Experts of a small language model: 12 layers, 80 experts in each of 12 layers.
Below are experts of layer 2 (counted from 0) of a mixture-of-experts language model. Rows are named router (the router's row for the expert), down (a neuron's output weights, with its number) and show model dimensions 0-127. Each number is 128 + 32 x the weight over its row's rms, rounded and kept within 0 to 255. Numbers have three digits each.
After each expert's rows: "comes before" lists some tokens at least twice as common just after its tokens as in all text; "raises" lists some tokens whose logits its average output raises strongly, later layers aside. This comes from a sample of Wikipedia text that the model never trained on. Tokens count by the router's weight.

# expert 56
router:162154203079157189162098101193123092133098173098121166080138148132148136095141132087157110102131103219109190165089198140132064162149143147108107142138127091094139114139078095160164149117102142155125128141079107136099078149114116134175161163109108139139111176077099221119104137125135119101133130105122159164131115138117116089135139152087083150087165074162101127132157104138125093123133
down0:141161163129149139149154071069130115155124177124121151155124142143208112120160179083154122113140101224101126127109172127117151143154098154131093143092152175108135156093125171171147182114130131108144122144134056153121141154167114104162138167060134162130103136125145095049145126219135115104192109154136149198125125088131108117152120130117150114129114120120168171147119135110165124108150
comes before: ",", " (", "\n", " =\n\n", "\"", " de"
raises: "ere", " (", ",", " was", " –", " is"

# expert 36
router:178104135084075149109082139136113092120140132124119116148029176208157153107105166090117139082118123056145118146149135168051098091119115123130121149121106180067118107145150098185117143163108082142061062145144100169143141101092152144178184123093137158127130220187156122098150129154136188156046021112086091150139091161047166146146156116160178118143127116120123168103162118129119119157125
down0:125131125193104118125137144189175100074080128148101171101132126080158194095095209089118139082118147118138187169175168158110177153180146098198072156148090101129187138102131142118181117156142128104118060096173117132067143124146130119129111158087099114113135110064152160129101121128142164120125181141105136092131100130140123126110119120087121131111121150124115163090101163121081136146084
comes before: " of", ",", " in", " was", ".", ".\n\n"
raises: ",", " that", " of", ":", " and", " for"

# expert 9
router:151175173107172131092109106158125211133113140121080148110100113123150117134164154080179142135144119128198200133119133188169098163078110135135090139133082148104113158111079137138153187136151108106079099132151058120132128109148132078148153187179072165094081141117149145132098151104146107159026112135136126201136113128121109162138101102069126066170122110145062147139133130103136115145109
down0:177088131195118155077110121086089105072090129120115198114100119128142127114098153151151126164103118148177139127175100164076158066147157100071123060149088148129119144135111102102144158120176104088124153070132144125121130060122168111168071074163145097112146151101117102117198085139135080152116168152074173123140156141108154134086176117161117133143117105122143128112150156133060061111060
comes before: " |", ",", "\n", " States", " (", ":"
raises: ":", " and", ",", ";", " :", " under"

# expert 18
router:108154143083087123108133153089147129166105126171085058131115140086182052158109104092147160136156142105131192172117159153098143150164123144138102121087127153147126131127150121083105163134137128117015141130171067140120097138077139171176107165112115135099155172122136079067093107086162127142167150124093132217115148121153101170143130133093117131195119096175125154133158171121144129143148
down0:143157117182092099086082125157066112111160139139110106135138158120174168115189156128103148090142086114145116116149176115203159181109176099142087177128126127135104114155200095142154123106138155130135082150112089084132118162140144095129158101147165132140106168125122176097074135145132146144097140130154182135105112125120113098127180168107121120183132110201110122152168172165104129103081
comes before: ",", " of", ".", " and", " in", " were"
raises: ",", " are", " of", " were", ":", " who"

# expert 3
router:120156163100082145111051158213133131182135129092149124132131160170100092157103093120117100154117144191198156109126124141051086141166096129129134052174134141156148110151117105148126127112172138142062130083134141155123125171166082056115116137099118076110108143136131149113132128075139134061085118160157138117183136120144124132126182164115148139146086104164167096150123141152163097147209
down0:071125093189131063146136171105175103133130157167097145137139113081134100241123101080102151146145142173058155104163098121074134124126109137121115152058151136159185137097134064166104132075147151140104101121120158166113106132151130184088127184123110110077106091074109129138139091193136153050081100152153157117170160102141162123150132102105153128158118175118118124135176118111088154156148
comes before: "==", "|", "===", "The", "In", "="
raises: "===", "==", "====", "The", "In", "|"

# expert 77
router:123164127087144112128145138171104078169137133099090098153140068132105120107163100037110085112163139108105069197111196171123116120119155195125129111132135114214146101198105159116098145105197130091051099105203163106080107162091114149082152139204189090132108154148119062113143113099089146122140099084097113171140122103153142084133135096113125080117104140118179120123094144107127060147143
down0:150143058114163108153147179069119086137166164153112168113155097199124122101143109077128134106117164130166125091132102144123121106077139131145117153129089099168159078147075125109135116126133174124095139139205171093157164144086157131104109193138185151133148144144177127097124133134117092127170169151147063160057125179137126091131132139130166079141076144142144118042063158138143125131124
comes before: "1", "2", "0", "3", "4", "10"
raises: "-d", " /", ")", ".", " double", ","

# expert 73
router:093135110103163150113070098159092161150107148103095083143107100153122140098111180121162135117128169117150151145117171104147153156123107161110165138135074139109187130104089072144138125139063135091128052079109100156156101133158138151121146107079126145120187131147139153118134178138135100097127076176111138129140109123157147110166134214113079091182165120087193124119168184142091139115083
down0:111169157099142129159158117103129108144100125129150113168180142134147148132088176099175145115151104187159141162136125110097099169159073113146127090155101105134166149157154161189133136124123134169101126121182127093077152110121113105095146178070158128064145143169187116123108139095120121152117080115150117147119105101107107106100115091108115074136125129102110118175060115136097103191192
comes before: " and", " ", "000", " which", " but", " including"
raises: " where", " who", "len", " whom"

# expert 31
router:075112121088123163118118173114149162122150074133128100083107163115172121163072116075156177113102125084146095161114194122114131119156113148115083119105150146143086132202179142134107088147118142136000126135095090155173137167112113126151148141166089107119094099120101109127174149181199110125098075117165102137129147101115136123093147146067095186091176123154140165132113111122138057179142
down0:148135147102093158107136132114050126079071123070177136148173129169190154106085136108141154103123121121149160141150081180189157035143169162093150142141168092081083116066162105139132131123146161164113172133184095169097064151098150131093138151124087169102114138191180119112098124108138175140135152170121193125133067113096109140130146121161078116076094103155151165079095120149119112136154
comes before: " of", ",", ".", " in", " was", " and"
raises: ",", " –", " in", ";", " -", " is"

# expert 20
router:066104129106112198110137181137159143135090175144138111140083108140152127106132113158147174128111133105145161165124163096087165122136134108113153135102086194147150113136101116124117161147130113134000134152166114153078132120083123093135148163175148138122094125151175078100137064092122108091124099101151096212179168171131131115101131137117128189115097066107136139111111097134127114135130
down0:141107139125058133117144139141144105163098073092102136139190085060125147093135146143125133129113126154112115091144137146139202165122156139182195143119138063163132130097125134136071146161121110115113138165090171185149097066085107106155117178134137121107131132121137106125197146052141075186107164147153143089145100097096156156094172111141093130120082148128100172150145131154150130154118
comes before: " of", ",", ".", " and", " in", " to"
raises: " of", ",", " and", " were", " that", " are"